From a checkpoint of a small mixture-of-experts model trained on Wikipedia: 9 layers, 1976M tokens.
Below are experts of layer 2 (counted from 0) of a mixture-of-experts language model. Rows are named router (the router's row for the expert), up (a neuron's input weights, with its number), down (a neuron's output weights, with its number) and show model dimensions 0-255. Each number is 500 + 25 x the weight over its row's rms, rounded and kept within 0 to 999. Numbers have three digits each.
Before each expert's rows: "comes before" lists some tokens at least twice as common just after its tokens as in all text; "comes after" lists some tokens at least twice as common just before its tokens as in all text. This comes from a sample of Wikipedia text that the model never trained on. Tokens count by the router's weight.

# expert 35
comes before: " 0", " 1", "\n", " —", " 2", " "
comes after: " 0", " 1", " —", " 2", " 3", " 4"
router:531488483523491514513478494468501475519504465532537476513507460485510529478500470486531455516469537501517521490493503535491473524494439526528534456560492534493546512549526468493480509521553497551484526522492527511498498534531528512476526499461471515455494469481489495519497492514528506491521526530485546525514497456463531491459486474520510556510505504542511493502508489512435521449491491498501487517485492521498501508484505523530496487478492510496509524533475504531525473472462529519529509526542526509453536498493487528502479483526495527470478516518514480486503504480481477489504511476482547534489526540529510508512491483464476496571508491472513526470505455520498484512530523457514511499453485475517503520480504502522467505538494535498445500554474489521459502534501541
up1:496528529486518535518460468500481517533500464493530492488500547519496508489504514522483535537505459494499502480474496468518512481541508500474491464482554520522537472474544523536503533475493513500504474491510519520493492499458499507481452483510490519553467520500482537507481439489502512506467520493478504537522501477477503511475518520473520549498506519546522439542515511508477503548526506539522503503501496495523481486515517493431531528477496497479489484502495456475526515495494513571523492462549497480471440467516481462513516490516517535462511466476546492494467496510496526467488527494456498520504499565500505506469521500496517499479515503494474496493513483491478515541537505458530498500519489464496531495539512507501459531485485480535535500483451542541469511495465459
down1:533552499514465490491468502552494509499506541459470497516484444495500524487546503533467522498526457478532528511545503478446524472548475506464537522492456531466510483473494495487462481520504492461484513500480516540460490499564530516490537523493488517461506507500516550530493532504487534511534468483456501506457526485489499524473475516456481527506489490470493511497560495464527458507488505506465510469542499509506513491510512453463494491525505516492540491514530476505526495481511480492529492486501524515497503528523509485489470517421515482508524486496528502485503527473494512483564497470535532506520495485499512524489482494492472496525510543478484508510510524520486527486480462462523514493503511491507505456489536508523480460472506491537480529548533515529555478516489527

# expert 4
comes before: "\n", " ", " 0", " —", " 1", " 2"
comes after: " ", "%", " —", " 0", "0", "1"
router:541474498511505490506469511487503461512483506535524463511495485533523516495481472466517480507473543508517524482493518518480448463498435537538524458527485505499528525527515457517503511530517490544467532523484536526489485511513511538502546496478514513451486483476502487517509468517513473496501515508480541520466477496443512504478506423504525561526518527542524482505501494487483515470491485486481481532476499517516498509461500527519530496489474503481535507511476439510515480493462512518516507528556521510495515479483459524485454472512507538464485534523519488516502526492482445478517470495508484536504492504512563496517463492492491475525534471485511523483482462512486464542520521481529525512458489458533512536484531486525486552527517535471470519541499485516481501506497523
up5:487491535498475545543481568527485521506444518500532519510529473467486537466503481496483491537492524514516510508543493503512508526509517514480472483463504536511483556507540504494520508503510522488451512487462479453502522504518539470505560511479497469511473471512487477507496473500495481502500491483461517501502485484540534494445529506525499550526472507521490512547456493515491592477503520490478527523460470521528486509516449506538472509518525528480503485522517494490503497524454535508518492502517524499506532516554480481490501509515496515506478473503509499538528531484480487500470481473456516533490493510513526497497501485516463454537536511582509452499515477513489515537518501483497514506512497515459531500518483504539503454466522470504502470521517468496509529553498505
down5:500524530509513491481511512495521514484480527487517494457506548515508542477503518542507454513513479496506507499531534489515494472525499444440437473478504482485496519453501537516477497491499494503516553544539503494518472503533522551486495448498524484447500517502467502491493525527505521509517540495499544567509503480496473549464512489479521499494490467497433514511499505505510507522502523511512483494532505476483524518489504502496532511523525516508466482479488504516503519468491529540478518517515495511514497497491530481500574504440469493546491489478474495514500530517453522518516496513482509496510452515474496493448457461490478455517487491494492518503574503528530487531509477454525452521511489523458477519450510509472446545502519471476491528520518493506499491469510496

# expert 231
comes before: " of", ":", ",", ".", " was", " and"
comes after: " the", "-", " a", " The", " his", "'s"
router:505486496513487516488514498452515463510520524522529498531473485523525542479485503470539481521510549524509520481515518509461468515523476522495530507527488516486536525522508465490488536526528505521512530525492521526493491529489481526505561479515484541465490465478451473533508458527530506477479535491430516492485492465487506524490490475512501543515501504510524465516479485471487528490481494511532478538468523535509477534470535515484520487482493501466490525544471479499574504468488532532511512479525499550475496499509477514525488489525524511481477547527519506507487550503471482456540507470509510507474520513539515464526473489491469489536496497483528535482448478547520502543503511467533537537473479476552513509488516487491474519492500535485463544513491517538460486523515526
up0:470478524467497525461523506491469462468471459521471470501462509503474452513495495479499490516488525501471512456500518514526521521481476481482542527488426532506476524474508502460485465498479466512517534500501510470494547480496460490509506508512498518492475518484467532553510467487465439487445498492495498527496551510523526527433501524502496505492498519500524520475479499484442506524484481502521493557523523489473491482498524529501534518502514513507480486546476482542477508502510522547503541472509505516483493525498492514516470484554469500481442523490537518505530493517501502514487455499510528512479551531518503456517523493500479492510495460510496535528465450499485506552489540478493485508460508506521478481513500506547457493482478513497465485472557534508524495510504457
down0:459451507502505550488498507518504503470517461478484524510507476504509500531509487530478461469506538505475501486533491478482469506513549533483495508489508509524508507528501490509502458496530512482460465494543458496510515513513491469487519527593474517496502527547516524500476460544477467517526480472524507494512488482542534534488517506505510476483464524491486496491533542516475507479502502537516444509486538458493497457506494465463553540546467518505499492443454532515521506461500499494509515480501481481526523524489486507523486511457525486467504482543504470458473545513512484502523534526489459448530490500496470454487458462467510491489512516470490464527516494511490515485492464494505527494558514537515536556481473484486495496516472502479494502463517472496492488519495478

# expert 2
comes before: "\n", " ", " 1", " 0", " —", " 2"
comes after: "%", "1", " —", "0", "2", "3"
router:531492495536509534491478515476512463525499502524548484504509481507509521478477454495535477528481541512513525502505510506478454475512450541551520475523479513503540537541510460522501520511522512516498514544481505511502494547521482515483492490473500523447512473497481484509508451511522504481491514531491527527505477468477483481461491439498517541534528492526500471516495511475443512464505454496506478531480494526518488486485511515510552490490474504448515514534484499520507509504497510529471513497527505511493530473498479541500456478522522528475479519529554493486486524475487455480503483476495500538498495526505545499523448478461503500505535481470488530484470483510474476513513541453547521523458474469521511498469541491535467551529525545502439495509489522509447487503510512
up0:507485504529462511530473508495523494470472520502508463473468519471489515487500548536473472552527498492498484497524533511519461495482495514484490463522519555495497514509534520463501512518480515498437485483505496557469499535472541545474511524484471515498475514500533539490505502517495473479532515471534488575538506475498507491553495508481520505478542434511502512502500525500496487516449542486538508475525502466513490511501509502501513506507478489533477484481502501473508457471513521452523495531502522515478509505475525465533505501502546506487471461466489495553477492571518434501499508483476495511484492519512500498470566514503500522474500501506477524495509513512515511477499495457451529494466511513489516475483498499484517516525452490539457496499408490506528496500499481
down0:474531500522516492490456493518530495526520504499520478480521463508473475523553474506491521501525496531493483494504503498510520534456512457462513484488522473474496461502491466429524513455478537489479540523542523455490519493502524474450468530474493508533521464506537512516494469510494518519493534505498516501548499481482497511457429479519541499512483495467478487485476500519466496491530449570506489507546471479516489511492471535528482500456526484558491506537493523495526484495507504474493526466501497522520494446458513488557497514524489490522465485527542473474506517518524473481508461463495494507496491495502504513541535520567478541522500490475483536503494492514483464491516507543484516518489507502545504483549506463502490489524550507534479517501471530509517492500509490

# expert 67
comes before: " |", "–", ";", "at", "/", ".,"
comes after: "-", " |", " (", " \"", ";", "/"
router:514465480527484501485495503455531450505514501525527517512476463494542512473478489506495457492477508516518539496492519524480485481501450520513522440507487527503515510508500460482496513520522495520528543524498516523484461530488495518466506473481507544447474489485476511554508481510540517539519509506465522545489452471468517526467513471508524541515495508533496470518456474502473506468493508520475477534481519564529449514485489501498499486468483497495536515540453490498509498471487522499497513487526505526501522455516507534497465488530507541507440559522535504498475517504483483467518488492462525534497534510532519503499503489486469490533498418494514536493457469508499491545519515458511502524462502475521523526493503448508463523524506524492467492546495518505471474497514512
up0:539519528507532479501475503479533469507526494498514506513489473550517510495503494463529483512499490518518478486504508507474479514504442494552499497556451543492511500500475479482514504490511541509456501510458510530516484519501500544533474467487479546501495461460488465535542475507512504494503542508527501509531508488530519497498504534521511531526537524496498486486485488521497531497497467486555476505493488565518475501485502549533513497518521526467544525541488500535536507509488525518489470479535531503448503483462494545520472498536497485511549487480506497478458507487471452488514436468512528526463471495544479485556528478490547460475487516484516511484500504527481504543510495493493529537494489505546509545514510530514455503480520503482508540530469477490479453477481513
down0:489505501469480502547503506511538503474505513518484498524519466495471480506485492469482505505523476509534493508501500493484467453521492479525475475506466492483486475480531515522461467507541507526483491497517474549515523486475513497484512481496480463490540490488493488520540530513553481515469512531502528482532472507532480464545520480487484512528448493479502512486477474498537521494492503516477496458529502527498513521494518562455462475454540522507466554509553487487499468518526539505495514481509468454517531473462522503487504480490468478525500525513506463482480494486558501504546436491530476483470455538518471527479476474517459459527489449464517535521511489511495488478496467578512483501499492501507511470502516496486509448518472494507497511531554502507461454471506519

# expert 170
comes before: " |", "%", ")", "–", "°", "."
comes after: ".", "18", " 18", " =", " 17", "–"
router:507495479532510524490489515440524475517516488528532477541494494524515507478445489465539465535466535514518532468488511514472452498500465538526527503523496513490518524515521467502482535512522512528481519531461522535499488549509498542490505474474500530467474499474492479524521456536514479500507520526501550496470505462488517481471502484497538536523538493517525462503479499503462517478476486493490471529468507527489473529467502515529498495456484511484514515532448482535521486495481527510504510525542500511445513467490483527495482457523514523449483513554526454466479533497471487470516484446514523539482507523531520473522485476480487496546506479499503531474498469530517503514526529450513512543473506478527530513460534485537469519517520503514459497521503478540469486511489512
up0:508500509534506488501469523441494527504529476535487449491454513523492502495501501546547499478496503507495509517490513483503421472492490483523492503500486532508458512476527468473512526487488512481522496546519505521473521493482515490502512513507479519488490493484504489506511487523477496477457473517520532537464512514511482493455521486476508527510513495497499490515530532477468507501518432504494513501515453509505548470468489497468494525498508526487506522492474481524473452532488517473473483519554497481458557484518473525503491451517528514481495491547511510488494538507470498525495485486502452499526508447481525495488443497499482520518518459536490516505483480489465521502490488454546477514476506426513494471485548520560492512532488491486451490486497438501416497490459506
down0:496535478502530538521474500534505461485499488491470470489540511550525493527466496513550507470520518483541494492538483510489509444500535520469485534478483503494483481490513512518497469465507502517488483515496466485479498496516504501498468461497490527513500559540515468492483499481556504513533476519476524505478553452512473471484503491509507489545486493501489488500475535443503460502519511462468540518459508431490480505470500489471474530491482494473523485514507478483557534540506477538478513552557458487476484493505518485508463543485468514523537490468487496483532486547488503483495494482447516516502511497485526557466518505522507481494495506505488556515530498482509452467534509530558478496512496497523485512504487557514529500501527489511479507499526521524531476517528537

# expert 13
comes before: ",", " (", " =", "'s", " de", " is"
comes after: "ar", "an", "in", "al", "on", "or"
router:527489485510524523493513500480516480507524515548505515549451437509543509486463482498510468527458528514530528484557519505468486490518505521522540494511494524520526479517487505485443513514531480508495524536467525496467465524504495504464524494511500507494474474464472487526533467526515505482464499502464536538517522487482496473514481488511517516522509521505503503474490441495484547498471499477509450517457538539493432546492494498519528515476467488467544509533479504489524488497477528476501518513491520524452509461492512536483456454519512503486484542521515499514489502513436485469506484471472510512469509499527494467537455486472503504530506516479516523457463478551485502499523528454511523531463491475509493486456500511520511523518487517480430526524516520489477489500508519
up0:515469475548519543521527512505525475547496478499485509507494520504565528492446490503524476508484513511525495492485506476466478471496469546520487493499484524502540559490544521515492552524507511521473489526520492479525509550495497530535526509493484509464507475474513458552516492540522509523559518503488522522475467477463525486471511504504484523509537508501504530522535491494507526488497496506548501472481541517514503516524536479566532498482483545472492546506529440481534455486506516503514518474520491513494467498495483515491464490496516516484497490528480514478507562501477494522519503495518546499496495505502538491491523477474502500500448479452522519459503508476509525525516492490486541532475477468472487526477537446512435547544519509504509513490446472513507508491496501
down0:500497459502441469474486500530474526482490492524493470500516511476471492507484474487502468495480478481493459500476521496484480487550497500469461470454506525510500499466500501521532453536482495546500507475521525532494503479499511493514465500507492466537478500496517514475513523475510489514493486532524477480528452551503507489486524516504485495499507495477518528506493534539527483527471473536454517499487476450542509449497546490474509475522443526489491458490535464502509519493521496470471495481515521497516497522519541508500483459491472452526474488463531539495492504485462485524450479533515515472447473451476499529482524514507511507508516480520470480547503501479524518503515466506487448548474498533482523501513511520522473464473561471448530473477468430520510514481466502

# expert 125
comes before: " the", " he", " to", " it", " they", " a"
comes after: ".", ",", " \"", " more", " but", " did"
router:528466470507455512510498504465501491525486481536514477506494462489519526483473488459507458539480527539512549484489530538478472478522476535510528492526484518526520501520497474537477513506521489520499519511463529526491492513514531517471504451486484543484495468464464472532510455522532499492481548526490516493485494482482493504487508461511543556532502501526489477518475484461458515444472483519522479526482522523506501521496500514504527477478465545471524528505476478505508496468478514517525535504552530537461500471487471519508480473516492530473482524516505493473474510478481467457514497462468510526471478505519519449539475459475489481533514472486519525461506437526470489502548513497506513523458513486523518544476508463485461535524532529504484522532477516525476472520490526
up0:534470527484488511492472516461510481511478475513507507517477498485491513463495456496526462488518532502566538488519480496481483520539482499520501465501527491480528522530496507520475514492533480504486512530439503510536516532499527521468515472506521512476528522517484497504544514508506469506504517510510544505544466446480504469479499462504493474495529524502479459495482481498504506510511502529483491555447523514485440528518491463480493496516527486474529528551488486500508489496501533512508512486521508484475521514491488547510480471540458492531475530516536464493518523518484506536541513498482509504507471536521494486500440511523438457521501499517500484484495485525552493543505521473572508547443452433462510518521509464513463524515497506498460522508539500530505502479505519
down0:473482520515495509505451508460533471479486500493514486505489520464499491461495478477475502499495477470492520476496465507509543502512503508475503504513523508487500488456521473482446501514506529501487513504526483484501509515509506513537517478490544466462491561527509483526493492530499502486523491528469480510556496497536518526528509492453525479499490496553535520484453498486500532504501518460494507465541483497467486464524483514484509486515521488456522507471481551487513523485427541523493559475489478505512483462510505554473533483510486480485526471515514479496475502543524420523477538500498498532527496466569518534494439489518495529503453512444487505502521514473507452510478517481498480488506451525466520521494557516494507500480545495487466497449514505500514484512476487